Weights of a small mixture-of-experts language model, trained from scratch on English Wikipedia.
Experts: 32 experts in each of 19 layers, 48 SwiGLU neurons an expert, 2 picks a token, a sigmoid router, a shared expert of 128 neurons.
Below are experts of layer 8 (counted from 0) of a mixture-of-experts language model. Rows are named router (the router's row for the expert), down (a neuron's output weights, with its number) and show model dimensions 0-255. Each number is 128 + 24 x the weight over its row's rms, rounded and kept within 0 to 255. Numbers have three digits each.
After each expert's rows: "raises" lists some tokens whose logits its average output raises strongly, later layers aside. This comes from a sample of Wikipedia text that the model never trained on.

# expert 18
router:112176150181159125160139163118119119144150143112137096117126130125123170127082108159156138124152154093157058121106132073136150151118119097126125147104137145138119122092172114161101131114129144143142085112125091123141118129141102128157150163120108043103129150154108132135119126104140141131136143154164111111124138180126140132178079124171095133139109121098114132127123109102100103129138131114124145143173093147132142105132116127083141156125161122116122166143161104083134111142154102156167125136148148123104138135138141158149076099075144093129162125144103133115137126145104142150134124129115168157118105104138134148100149131163129139174125141122142150112121128158120096083082120129123094045147126126165135145107064134115154131135138131090119133132122148171143136146120157
down0:123149128126150128150113141130106111123113131116091113082132145112158130101123137068131123121135143135138117146147155120133110179192167121109173134137108110123143151108151118153078140126116134136125174109138154153118111127106136102118119117141140144070099111164121104160135147127093103126100145110093166124134089143105132120143098122113091146147133144141112102115107097188093191151188153141149145127139110128115159102090112104137104113098118107086122165129101126126130091152166138106106162107110134117150139108132076141119114121144116144109105070128118123154092125179147177132099128109126170174093093102155148125086061109141140104147126143127123087077138155168153120147150115146125142099137145079117138137115149126121135112150082106137117133131145136105113122158095153
down1:152106109103116125131157122079115117146110099101119110117113160139148157193121127109133109124151084138163155105094145112111148143134146144104181152151174146150084148162152080120135157140153131109173168103136115159146115114143134126165165160149121093130119103120131138157145113140126144144095173106123087131085110137140125086122135142139088129138122126125166107109146150128152105129169086109123154123127077128076153126135140129124161169139140100139143136139168119142145097129121111100159115157140151141108140112173171155139141128114107163122122100106108112101140122136113098140118128160119129126143089133172084125105161091163147140098085100155132135118112084147117087146090169093100114111096157109149153105150145138094107117111113113157098124124100152147144152187099154
down2:145105086091119144090121118140186107124169083139124138112147079146136108067177149140129115124154121164120115109132105131115065170152081112073125157153163085092163112126155179160126096147110095155142112150125090133122110162114115125163147149143075120120110101123134150110100147120105109140144114124174086134138180085101122112140114073105154151111136148136119116093167111144135142125116142141120138133146168146142120159105125150083131083108139104153137164129146134088114141121147113095156136093168125150132129125131107131103135109162126111131126115149126097119083140119164169132131129079131132120120107140180141138122134144142171137105128120145118112119106154119161147158110116156091095162129126110161133117127143107105116112128146132137169151143150101087125101143126106
raises: " ", " a", " the"

# expert 15
router:140189124155123139147151109100127143135163139156109099162120132099134121142138128131123140124101190102113094137144109088137124124165108106140133104114130122139139133147181117124122155118114110162159097108102137139112083125158160134156149128129101084147136107126092099118139065128131115133161169119149119096141136153098164163127111099104090127119130136089131114139116141111137107103160112139163139119111126109157144133167120163116111130163129132117077149133119128082154114106110147124140109157119111100076119138158130110146120120117146079138121115082112179150088123165134171169114124132098106103125124105167111126116153145126118107116137163158156151136097161134126088066120105166131132112131133130151107178096096119150135085132117149146117077212133140118164119149108171
down0:159158131082146101111084135137112106101132139088150120116098167149097127106097127112129131090104105139157131147148123152080146119131106131135158132133097145166103133111112122140120154085120158135131120117158121130155113151112121077128106109129139135117114150097167102134124148159109155133123126123114125166142093154129159111096109176102126108096148100087179098090110140146130135193127101155165112175136136096140134137121104134149117101108139128135124179125124142109127128150158125131128121148108129127099112086114119125117086110089146110116099169186135107154132120155084126103126129120156138116116130109092205133141114131168110161114120143170106141151123125116109126105132073092127110115122116083117136164088168101135063127120119159075110161126080101109139162147152140
down1:145156092126126154099115150157130153156179149126140143134099105105110121111084100087134147131126093156142137143122122099138109137136134079118144081150092079123117073131144098120145187117177172105148136138126134109138146123110121113162113152134171144118102173155126164099126151148117149132125119148168106113145120087156099164146154162114138164125146139110145149113071119127109126164163103158111093110134131134102092166110070121133164122142131110108115126107163111116114122151111136115086101162145151134087094105152136106137082073141142120142143115120132132102078157113114151152115174114102113126080141148124107128128130132105126146107103089120092123135126127123117158143141089089097140160159123117163105078116103107143119154144065106107145138115124132128123128085133128
down2:090164156092098059122162120153093126141093149138157138084130123099159138094114132173154126127170116130106148085147142108119159135175121132147147112126129125125132132127128125194160112129111132087137155137144122113109108143178112107141147127149108108063112146147140168159121147102141103109111119125169129156106117135129114089184105129163114117160106161136173137118177093104145131144143180082139133082112106129122086138157145129108122089142127149142160117150165108101118142109130113133159165119143123117142161108134119134150136081119129103101169164137098127125147147131115125098111080153097152129129113139138134113107132144154132137163139090107128131109089121105140083122077142140150132147136113129161141112164150148127153152138122151117153099180147092125108150118180140
raises: " ", " way", " final"

# expert 5
router:109144138165140168142137111114114090114113127120135113139169164119128116115090102131117118134166176126147115133145143128118149107155062099125162144117119153101114102145122132121146096127108134128140122120197141082118125128148137069125140172194124071098114080137124114135125128094131144166152145127140117098128119115145161110158107103095111127144151129151104144114072141162131141119176110084138090122105077117123101175154124136114154150129145130104095126087175100119136124136136130152109070114152070141105108102127128124124159103117161152116140117123133168138120130136132159159113089160118172103088151121127162164138114164169153113148135174178121112091119127106134124110132109135112121119156121126131150095129145128097097132140117149086093116129133123174146139137111167
down0:134147113127125107106116152123124127151158111110143162153120098120101114119126113113104137111159097132117099119115141142144133102108127137140112147154112107107142185103123100122085137129110125105148115142134090152139165092140156077120129117135142148145102119138135097130125174106147119111166087101153130128136094086126138103086121115186096130095108140165122151125123112104147166089136182122134167075137136169102116143136077179112138108167111120117096136114150152120098102098158040132118099175146151124112191125100164119121173153102158132109105118100127126126122100127146104090135140099147162120121110132152149155118124122121131138119134126120105115126128096139074139084140119078116100176092132136118138117152135081080152140145123123109140143143146169164164156160124135
down1:174216113111144134147159097136115156112132123143142126112127155117161137109163097138099144121107127102130150103120153075151092115149129138146129175122123119138113145137078144120141108124147098117119112157128095129126143140154109125118151120146127067144158087166097127138127127110166120128120144117108128098158133125127120070129115152160121154148073140146164133164106126147144152109124171093124143156124102086115160118134113171131101136103118167073122100136134125132121147090130164155113153160082139141140155096123152135132156100146085123168078155151140130112123172132159124162126082143167113151168132077140113144132141125099152125111149184119120095141125159113128121096175132112110142159123125124157147165155120134146172123128140135118146170127115109092133113100098169
down2:120121121125126088134120149139156141124125125158156129128126164119108108135142098145129164138114128120134127133094129118143123114132118171124127070096150141124147132112087122149108140099118162103111122105126150130128160083079130119080141161133147162104153117139096097130098123151174107163116113137148086179136161108143134150105117133096128114117132089184100167159155148107093142158104139165111136164115113123154114150141147119146129115138109168103112146155139171114134136124173152111114147147138126126091065088149165084121113142112082135092151150131095098119131122071097137099117142166121105155066095136101159141211081107199123144158131120150127130104109112160117119138128135098118133130100157107126120073140130147096133103142134105121137095145141141107122122125122134
raises: " ", " of", " in"

# expert 30
router:114121114128143146154124170115062101145156144165172118155159119132124121116093110146165110130183140145144139167131129114157133084131116121116159116132166161114130151174167108156103113113152094121134142117113134127145128163154111108148134174113103139108131144098089103109122103116179155124115117146121141122050085093116120087114091115141110162127190157091117140115132121120160150129158085109163151154165100152117117145143161152172163098144186128135088115146138088092122097114146133114108118119133146077113133118185113140107147136112133130143134140121108171123152106168094158167123117165150144139144138118164137132108132123166126133144149161146154146093105129146128104140122136132115148117149155120177114128103108162111155107144113140155169135153123155126120104126104138
down0:123113131131121110119083079087090128135107167156144115112143112149170136139100119079141120128131173130161123147149148076110119132174119155115096099097121138149096126126125103154140154133088151139140112132137114152110108120114128117172135133063110141105075126118110098159127136150097124117128146095140126100107107132160097126134142129130110086071139144152110127153161158155146119144147165105130115193165111113086115097114137141132161136123121108101120130120142110099126093124133128063144152154108160132116132133149098068126115202102134118120151119140136117126122102127151141150119136102131112144125141162130150128158110148103146095127139163112084115086117134151127108133145128122113124162064113162159117109059171120147117118106152132111118124139091097139130180098139164
down1:134162122100099084109113119112148114143149143130115109147106136108083163192156128152119119113105124098116147123144131103138155127184113156145124155137082106125140141161088170125122110119155126127152128081146118148112127113115163137187181096120088108136139112101145165124106145093119147109127118108076120087151129142104145139100111127121108085118083135144122106092109139129149105157126140118122138114111093121106093124149101137121101122115101163148094133103100135133140124162153121170102128107128100140165127093120138103146109061112134146129162126095173168122136117145134096122127165120102139121092110100072103144130133135192116144078101108168124160143146155132111154127116106129193122113123136119089160143156131121103142133103118106145096185150133109115158104135096136
down2:090161125136097158133126137098110125165102103142113113135119107125143130125133118135125138129118116113109132114122112117057139178145140120066116128098111116148113135147126107126143115154145080187158087143124136130134141133080117149132091083151082123115090165140108100121125110140178146154114103109119152126112136144134122130132110184125122127136152121138087085145122098130125147111114120141161082131119113112145121159148160157143109118131085200109089114120095160150146098107073152143097143135123141139138107144133181114094105115135110144090140147167107177128081144138108168142092136118128123134173161155142094118107098117151104104115083113114078119151080131111179114160146112118150147125156139127083097110108136141120074135093160105116139140150127144131105118133144143
raises: "-", " ", "=", " |", "\n", "Scientific"

# expert 17
router:140182150142143112127150138130115071171148137148105110121106133091184137112078152152199135152128166091141113154168134114146154131153073127105149135120142142137143142086154139105122118119128130148147083143115113093141139140183135147161163155141108092132129106109054124146123111099144134136143134151156121094099114141119124155152094167122127146115157143098097121110127144141110101122115118113117137067158085119124103116139086136123109160149141112154072150087147119104132090145151159129154149118167082142131106105153147107120119087136137123108109076121108132157085082129143146135144088158084128148128139094136155137129150126168127098103139123167133157127185114128121130095163114122151148113136130112154151156113130143143161118119136148111138104144158157112128137136114135
down0:072160125157108138145111098138162126113108139096095148179072154152137101125132128131141111121122144101130125144143133117121090138087166125116118103080127110193127158105122122124136126172155101107161146158160114173110100153110151116145165137119120143161125087158119120146117121175123116112142114128135129187135120122147115126132127110109106149153122107125155123148123113114112185101119170139136150109170128126152126118155125122128165124077079158154160053107113137146141113089107122107137106145091149155141107160110134118106134178163116121092088123131143123171139127159103173109104131126160150133083140127145116151168110094129148138112142141151136121152116158139162131113103171158161108148112121121164108084118156139139129129085142113160175114091122157110148118131158153
down1:119166113134131140138146143099093065129144122079147161116083139138114118124159103093100088107077115124157142095110101117098132108151132139107113161068105105116115112094142126159106147116098134157142133124112161145140130151117161140155167146118115151109146088161146131136113108117099140135097144137040137140095145127146117091132151075127154081077078101131139122098108088119133094144134095113143127139161131161079115119141105109118127130138140132140123114129152114169140157178115138135177102114128130106111136153159109139109159136127129085134127129130173117118128111127133134125110155111154148118133128135124119073116108137166055128115126166102127109149132135145099143126131108157122098122119151161118163123130108112160103134070099136144099131098154101154120146136189133
down2:145125131132131120162119168129131122126146143174115150117106120110111147129113147163100149104125152118133118122114132129131150165165158133123130131123116139111098121114121096091110112093144131102100116110119106147089136129123097150089131136161158169118120101139137119092096117117116129123117141142122143147128107146112113117117133125169096132131089116139113144138114174134112152116128097134108132088112155095129114160164107128098144102113122154119115096161140132123167155082123090103105161114122138124188082145114106126110110140113077122139089100145148086144103092079176109121157087153163169145174127149143189134137182150092101114157133079101125090123141150093183139140112118149079121121150142094109099192109101091115138111088146140146069136173105141163123141114146114
raises: " the", " ", " a"

# expert 27
router:128138136159114135159141141116082102117175143123142119171145142092190152110103142167146179137167141118146114139102187133123112116108087126080154110095144133128120167131131137127133145153126153163106107128108108139097125147160126100130144135145125115113096174145125133131110133152181128119139127163105117112168105102107165118137100141123095131180162150113133169131093156177074121109165055132130150161105121140149126136170144139148177120165111157077134140126156118128109085111147070155131124133120125092106160113113117111135139120144149125104123108130139149096143095146131173130100092109162187101143142136103103123111140142109112099140134142126119117149133130155114141110135137148084144096171156100104096135123154138146118127114125163117102112151115158157126113122077124
down0:113106106136141118145133141186097124139101117147121156129138111094140138142154100126132181167159131098129131152105121135115129112149123147152164153135096141137140105152159149157170084109110137152150108100093122115121106117135204179148122135094108109143135138119113139117161169131137122112089163114113164113088131128160160105103100128106165169139122096189081105147149130088149108132142142153101149135123138095106115162145103144142106146125117137150127191132167112162141119104166075103150103116130113136128088100138093120132129123129110170118144108114157123143108103135137134152153147094127149105074091097154131091158137126143182103116138092111132108102140140142058156130108141091116143105140151119110128155157135133095155171109133108138159133118126161105119097158119119
down1:146138140123147113117102122107130150103130133104097080087108131141132116083141172140136107162145127123157114133159130161129121189171138150120111153130119125142098105119107085134121145139086137117158109126086123149120120128078124086063095099100113129074090144114119145133150128160128114061131133099124126114101113157155112153109108144117147148075139159068163121137125103104131141153112104162157103110133136153135146158123187165130143092129134099142122134151101121127140125123126165118109123120129132171134088151101153137112165163121132116142120109103148153122142080156152175112103112081120109085160143131129127126117142173111146117115130106111147125111153129135141097132166132107120113184116084098124104117092096121122145113154119113097124064144104174148122115087151123
down2:143101099130112125131102140140156141115169125122097137089122141149108111108127141133084114127104099103091100150131171151106142127132105098141104102131115157149150151136149111157114160146135113123146169113187104099129170114149143137123146152126106135107111100120113115140083135105138099102133121123110149130100122123124140124087132106096147137122172092122110117167143112106082123145106129127086184130143170100123139108104090156143101159129113110132131150161161147148133126109198142116175110133156094124123083141134127099158127139104166099091152102142125152124184098178106150122089112142133139139157131075126123157111139158076158164112165129117129077108117120147138128053105138103126115138138130097137142143169156159137129151164086122111087122141153157096151111120101106
raises: "ign", "aged", "gy"

# expert 29
router:127150139159158118168156148104109127137161160172130141153133114120173124105102085168150128143143172075140096140116139134141106163111077130074100130123124143138151145132114146093145127129119135130135111106163103141114116108150110126123123147103130124085115143139096127092113092118147152171108148138134149143131095133126156138147115113095135103142153149125095110134134152111070139132131098113175143156133119149092164146162109129116148130149141137128119163062105141115148077150124143127123147130169152105067174116132167131093135123152150141126184094089129125147117134147108170128120127137088151156103184092117136162127141127141148105108140136157140124165117116144114085146126122158082111107141142107203143116079113120129140106091135167088152101164108145112133132156127130
down1:123135115116166112123116131084146113095139152137120106179136137103075078129155116128135166124134107133102113135130110111133130118125107107090142106095156142105179126153102152127122132127129158131140073159139120161129148116139159156095111123176159103120175167135154149133111150144118121159089149096141080146144077134151168077121093146118132142130093081086104123091136121106173124122134162111141123137152150127127142134111122129121135101119164129110155160162133131158123157115165151119131127110141161141170119143066111146108115137136146113087137143122120147139131172144172141119158096117148113122083108084143150147059138116118169122110164124100142092132120111174118115111127115129106092115127174131097150126135135136115178086110142160139105119157147157146095158167095124
down2:134125118124159142141132107125140199107140135103119069163125161168142151127115165152140119145099105133095137163131141136117143135170170178096156146135166152099166172127128110105128153178078092115124119114155100121147132096075155115122133107142119114139121111157146134121145112127130165118065206088135161140144143108116121124149099102184153115188121112156152071159123116122117110116131097094093129168120148100103131129134112102170137176124094151152146101113150132144134107137119157130103085127129164142171119129149129122088158128133116127108126120092157117158105099167089140157130137177148127142132123158139125152146111139125123113137097129123098107122098112131137118111150110126123110143136146111169110098148136117143144116136107137138110130151156143100117142185141101
down3:158131142090136123147099130157114135127114131165116125099132127131154139116120095116107131106089118095084163133086102127087108152143111132101136081102127103132128179113109111127151141087077127144125121145111095153168168099124131158113127102152099131136129117143129149156117105114159160147148205138087157138136096093122116083155113122137093144126116103113136146157132151161132130118139094127078115108165150118125129124109137083103112074136121120141107120063128143124119176143172151132122143118130130171154142101147116109123072140099156149137157123097108135099120128103149138137116172085154138110150102096107162152086124137125119162110104159128093091116107109103103163093123181095140112069101159128117100149133152121099116130153116136126098112166144153104112116141147130
raises: "0", "5", "SR", "1", "6", "3"

# expert 10
router:087105121136111116135119114117126122135149109129165119147096140138172081097077146113180170140117151135133140116129118114133151126114150079082144150111138147112144148135149122135146191080102135106141113095158095116121070142114150143167153159119085130146117172140132143148100124132131172155107149152127101072129096172122104097133112123101115125156130150102132137098111155140129081152117116087131166123150115120124091166156167113087121154132187149112115166137113120098108126148125121141124137119109112095109199092120142137104127129135168107107149085098107145129147155144125153137098112139147118105104138138148121159154145100182105096101131120133176123102111139084140094116177155139138161112159127119126145129152137119091122114119140132081125128163107128165142110122157144
down1:133088157136118119126116131106153145117140116110115154108162150180166121114076142152132159115116091110098114126135130120139158127099131151132109156120132141184119062145136095157095153104124108165116115102088138116151123159128133144119156158104161154137146109160147156152104093095132132113136172113121087144143149144147126092127077122138112120123148124133073213095113133148109111142127141119123138101134087102093126161116126114156169167124149131107100104165119112142114128109151136111137119121112117101178145079165136094125108133095134150144134149136115110126150128139110141121118121133151093101188147120115111117133147087145149131115109121117121120092117135123111104097060170093098104102126108095113164102126174125140184141100097141139100112131096169142109107165113118
down2:148110116138133136116129175104086128123133099150147092143155120131157153165057106132127163133150152120138147097103126082164076126148099079124123123109127148144154112123122129107106116171122113116125106179115136125144130113125122173126145113131128141115117121135110119105170149158148119125096112111141144156132135108128153161139133111120149153103122136163130143149147054100122129139119125108117181099158143139139117155140126123182133168143182141194121138134145096132146126146137146137083139130110117130100133167067137159136179080107092112118125091158133120122132143088106122122108121103158132126121119065120104127151130084134115116156119075109146133105092147141144120128135117106159112134141118161166101089150080169136108112144080110109143112107154189167113137137130132
down3:082154094150096104118143169131136140106134110115108124122139150135093092170152160085115092076120118104194131109125099140132130108084143128100123189087103131146166135137169171072126144120121135125126144080118153115116139101140102113109129146127122095143163130112118143127136136148093132095144152109111149144158132174095124145108167153076136143154137107135125100115104140117138125088107131114150158141106103146132136128120116136143136127178129107130120150127117122130129128138099143100118112168086141145148108113153189146102178143104163089116159113119088148170158145143128171141141128112121141098108162093175093144141106104131093128116137159082131159137102142122128132087155097089128147138110121144119134136181129156142082132117162121133120114099105135117150108090177108
raises: " ", " the", " a"

# expert 14
router:109183161175169115139142108099121092120126152157158118110145140081153128105114138190145126153096138092143123158107141112158147128087122140118156126130115160094140157139134106111121186126157106141169087101139118144147120104136172149121167136149135108129106136146100143147114126163168146187131168167120139125108101138116128096177097149136135144152131127106123145100114134114137115091156113112120146128111107117153125178161119120142128144114141084120089146096160135091114131135190127114148112095138153133100134103136165129115137095136176157100126133085148138117135116162127147188125149135100129126132138076099143182055130156139144115111139123158121129123130136146141135107092128119140161087121121108164085140099101099114125096094125152126141140147092131147121104142131169
down1:120124122139092147116150066073104157139125128116128146139129098136114120167089122111141124110093198135144130122142146137123115116098106118108095087109179108143107110153158129137137084116158161116116136142120148180148096151107139124134094121157147154152130116117099164061127179168128116127134144130118099163112153098106123158105116101111097138147153087144155112084154130124132128130128172131126141130126129080098127141182116137153125123181151131139142131131129141160121134112142113082143155125134145138107111132073131121144179100101124130084125148157172104194126074140166145095138133133120065119166120115106134149137159103165115116158122148113123167112119126069111130099112118115136127133125137130139139138089140123143145081129140123102133115127098125081097115122102115
down2:120154079120105167108127142152165138123144109147110149147170120118120134103137092106146143119137147133168107135140123171106113146135140153125120099157118147094122086131125129126104166132132135101134104087099109152057149086114092129092140111105125110138133160131095114136148096103134155125152096126133095077139100124123120138114121112123155115134109134127109128103172142153125088145180161133130098160119109107112140122096107122157110081076085082117127161136144115182148133089150091138163128135143154136107116135154137143108152099134122146094140091144110101142139157141124149113131161169121118191110156117129102136150174094155134100114169131096108125108160140141112165148165180157136134113118144147154135143147090116132106101141123152169116142142185099150126127175101085
down3:117078090166117140145181141132187141125127144104116185126121104153118100162145166144126144135105137153137157096068151176143119138101129130136146137125145072153098163099140146139137127106111168149092126158127140159158131102123129141116128128122125108126115134156110122098145119145137135124107144093124114120133153114146152142094125127134111087166120101155116150158128166151118113103131105130110147123112172120141158133110082127118097112124092077117098151146132137128130136081114130110105128175130160127086099159154091146134129120124121167085133180164170113115156154133191116136126110152154129171102144132128161117119081107132128118160125094128087132112147148130143166142091125120097099110099131114141112110130120088104085132139125123128120159081182056124130101129126162
raises: "0", "1", "3", "2", "4", "5"

# expert 12
router:106110117136160111144125149086098116171125133106115124141173154150113169089132128149129173102126158131128139131118135088125117152119108108072150136110144118103123111122128111182129141154097112139143075131187100159100072146122111115160161125145074117123119128158123137151093103092132129127149122177150161141109095152128154154132132154159136147125142159106116177146116119109131135133116094094129140116162140127127119148090123101122127121172114085138086130073127126169099107128128098163122130114122091082056143130163135143105175134122133114103193146083111141083128105127120126120090123164139145117099108112174122142101123122118114119100164159129128117100138168145117137110146117170105140099120143102180122150107096128130138148125144141127124126158131139155153137130161174
down0:121133165103103099178113146113122130144092078098191088140156131162126134131132135126156106135152149146128099091103162104123118177139149150148103141158131133132108104081135143135141123085122149137120173120114140096104140113103103151141096123168133124114135103122105114149173120126142108160112143115129120143112151141105148157140163092132101129115143124144097127116159107115161098107116108090165133162145162130147086174116200110116090106085093160099151152158181128089185123149115094110108104136094140081120143091134137164086116095125089113121110119124108104135114180104142127072138136108141117082131121149086164141123117113120138076097124142129128109161125128134125147152153128131140115146128176126157124106123141163145106122118135143129122098104137115151134127166155120
down1:127171170067119123122175130140129139112120116132120139154082097134176106117133090102134146090093103159147159133120123118109153132124108097125080109137141178122181175138121128112119169094162163147124108127136113125112131136127101120133147093186118154152113112130150136113145125140117147101158100117115152107163156133159141128132100149133145133155155144127134171121124146122098131122159133106149166142129127102138103124134070127143139112131160099076129147119092132098199120124122070147146076103094093134135159159145103143123140133137157106167175099183140106106084140103074111113120150116154152163111154122156126145100157160087118129114124137153140119139136124130086143148154112115108137151120150156124127097112126105107125147137091125161160163123103125113132102124103081
down2:092123135108130090139082102131149171108152164141136155099117093076113152080154134156144124136119106160117144131145120111108119144126125116151104146130120122086095129096156160107172114134118125091109047170057151131143114166146144115106139097125150131130150117124145119129127127118134155154160143143138165155119089135117158115119129125117114124082120134114147165130106173110102117142098105119094101138118140159146132114120119089102138109063103148174082104163111119112141119124169147163138141114097131112128114160081133158126130110138156121118108139125145110139137125113134123136109156132147098137141150134094142130165080162087116113097124113148091167161126108156104132136134147102113169143144102128129130138149114110118113141139134160085162117096152048127086161117175134
raises: "t", "it", "ur", "um", "et", "ri"

# expert 28
router:129134111124172092158184171105142096156182146164156136127129157125154159092101101117153126128083135111113131126114140142149169142146089133125181136098116140148115137133126132123083150120107158115131135099121109091168131165137116114136170143113159108084124124137118137109109119158125168137134150153129138084147123170146149091150093117054133172149139124129122144089115160096130079094126086119154146124117129120134144120143112146125111148169119165103101148120132117097130134179131155115146097126104108130119136098111107125131071117139133115143146134119165177102109157145101171113136113154086141139122148122140132139121149152128118063151164133155162123125093086151155101126148115128116104109109126152105092100134099106127151104118097146168141097174135097140134146174118118
down0:119109148132120118135092152107144144120095133128129149140115118102151117177136153179109138171152150105177098123114140109117086124131168122118114147196142103151121173148123128096197110131112148132112119119087131151143088115166119088166105144143127125152142110140065147147095148127131102140120155120162117117107154173137123134113135172161110160112139118125132118128136093132105187145112141146088130139127135170195089143116103124124120114133138174144134110134148134166145135110147103134117115117139130124124103164141169106147123123128123121120129099146135123111096129129187178087085101092120111104163098092110079140153132100164158105076123103128131121156120145125108131138152139116112162141163140131133167136136116132161125119134167082169145142091161098159121112127125100
down1:103177147110113122149095076096126174118084176141076112124145100106169174132110196157128125150104146145133100125086129106121141095175114104117172161110147137143135140140166128124139115100106134144124133172127203137100133108150151143116158146116133128128124161099143128124135149129156122106155107133147122087127136138141137120098129089147094167111089121162138120159087090100113124120147111121094090151127122107110091100134139127116090150171114094135115129121111123140093125145112148160119092119160120145143158102140149108123122144144152119103130143163160162126127142147162172121083175149121113120168090093112116165126128135106159088130134110137118139073121124134107157144109132127121094117098111126146161130126142147127154042161140124151110125141117144132147135105124139
down2:140148141120141132094156120132118152137129138104091155151119143129121107120117103169180131095115153149100112116110147125135149101131144126070131159072142133148104138108115085099145125130113124135118147121088093131143156128158123099168106088118112109129152116145114147117090176137130108079174103148145093146104120150073130095172163165143095112100145148096121142099125115113144148142111130122109133120159140150095127102118157093119152097097114125138118123105097131116139134143126120148147160124121120132149174120130118141169167133124145119111139143101081177168189077101154132145127177124096173112145129113134148141122119138111090146117178130113102102146117168182166136167149108196108127128115115087120146116082138115144134172143084114125117108131128136104122174115137120
raises: " ", " the", "er", "ul", "-", " a"

# expert 19
router:094128128137131149139166150083106137155106185124125103115149116101158163108113142148139157082121121134134105167146154096132163134168119116132152110138105137108145140140142129122110136117134136177186101123134101122094123118161146100132190108105092086098137137128111125161129115145122147156132116151120132118118106114092147078161137106147105132140126138131121110144105178140133111160143108117134123126117058087106177151126140104104109118103101169143116142083133134125125106179139157184123131123135078124102166081106163154147139159116119144105134091132088182080123145167134175162105140149104139085098154116151133142110177132148120120137138143138149097109102119106138117153144143159100145135152169108167123159123132188109113127145118143098124134155125147113115131125096147
down0:153166123082099127134144114154112126118130128116190147094158072098152158110168115126105129113110108157137139151083128093101121172160120110114116114131141100089083123132152098128111135091114129165107121152090139131131127094108145117115101149142117153122091112126145129167130152140164129143080097103113096156098152161093119115099120131173165090123165101144144138134138105135128118146144143089113140190095124131124160135159086154107158118124136141159137133161090124156125130153181086151135089120085098109140148102126089133132127185117142149127099154139107145111124137133139102135133117135140141107142059088113144133105142111082134100123127094118169108139128128119131128075119116143123124133161139099081130145176133175151158088114112097122144148118107142148092118128125129
down1:143134089126130116138112129125128114090109136180143070137128153111124116057124118103142146146151134152111111107122143157094097099110140134099144089106134098127127165125128122158118125062124078113133142126157114116101081176164095117141110150132133113133159156083131098110141068094117152131073180090111092137141151125154105149139146091160173139135125134102147148165117129074102149133116132146160132151094120155138146123112118139124135125081053107117130120102180156091122090122128075114114144107108123128110126104112126124125125129133135154121142119124141100157118101135147156170140123162128121118161162119176108138112110139131149105115171154146101130120130137125095115141139136137128093122120111126155145164111125157112102092127126165141113078146132171128150142101162162
down2:165167080157099140140139136142135153147128127129168078123121123120113137188138128126114156141130091082156123160124129156145122139145114132162147095121156187126141118121138110115160123105119144124112112119131121156103104118129123178090106124127170105130175129127109138126203107143108086102072133144145073095135147139117103138090088165125118131150123099133121107120137112107136162112078157138152126117106151136103126159153068158164131131108149144155145147106139135129111155128099120185114129151126148114133095109132118185146142116135101160154111115104159133120098163162138129104146141121103112134103128134128106131114129103122158123156118121121166186071155153142123078132121149133129099138108116097171144107109116117165168114178095081127118131135096136096118158122146119
raises: " ", " the", " and"

# expert 21
router:128109094154121131167134129083093104111149107113153150156147171110131128105119125114118154138144141149161096146143157093167122114173083105109148165113161158134122131108150108145122147112149151108199142082141117120120126165165126094161138140115120148108103174130109114143101092153117167133144121175144122146156096143106128153146138141145184145135103119085086103164120108142112110148117107151151132148123105090145075118132128144114161119151130093104100158130157112121138077156173114129175138132150130116108133156108130099099110135130146073132116110144105167119118083136119170134111124140103099126091108126115136164150154122153139100168147111165181142165160137140139096107124111133097122076114131102150127127109117123166113107123143131101173107150145130146101095165098138
down0:138132128123113145137105142127104168117131116145129098127144121090107128160119107133122191153143169071145118122112127101134120146107121135109142162092134140123114150160095147111084137140128166190147122159117102167140115099126131137159124136094123140167147137120144177138127112117118173167118111156121121096129147110145115092116110117121123188159138160111127145150134121121164095111090169139131117115136116104115123088123082130109146145130105148091150142122134089083136105096138158140092085123098134125146138121124144160213155120122128111123151125168155120116123131127119093141148133110153129120177195167150121130159134133180137103141093107118144139124097143089086087130131118103184109163138104159118104140159128154115146110120189111132135106169138135097096152152106135
down1:158172102136105139138154119122118176159098137167144133167084082132151101116129164132089107128114088089117192133145146147137116130136105114146125114092124119110118119121131153106135113098143152162148130152094125150086086130133127160144110131116157091131077085129104079147114131083097124081127142103117112131120127158086126129111133105106138095126099114121144146177122093132083126135132116081131186088133157090143128151161114099117112095168124096107116141101107111116127126157151151120102124131132113113090110137075133112143135169158070155132128132138140124163139107132147120111090104179096148117107151129157119134171113169148153110128151090131145103167134137112125167103143101114157116142139130109124141131140132149130176110134180126128173103136132118108113089104134103
down2:125092096132107124108156150137127133135080163191156145071114129134147115104127163078143099151143114121100151135113107160135169124141114106132131151164122122153075090104115126114160113132155140107122091112082118168163123135140178150137134125147119145138158110125164116106115104148167151113146136107127108101151152092160153124136115146132112119146142123155150124153170121177130143156134122147090158126137135112094121145123169120143134109149100173101131128127106105143133132163142142111150088160093100120140123172117153172136120143091143141146157140142158117105124139114160124154108118113151122107132127109151114155143117079146175134134129115178142110139124141152182131180119128104155151101086134140105108169129120147123194137126055087126130102133143123131094099189127148
raises: "\n", " a", "ful", " ", ",", " and"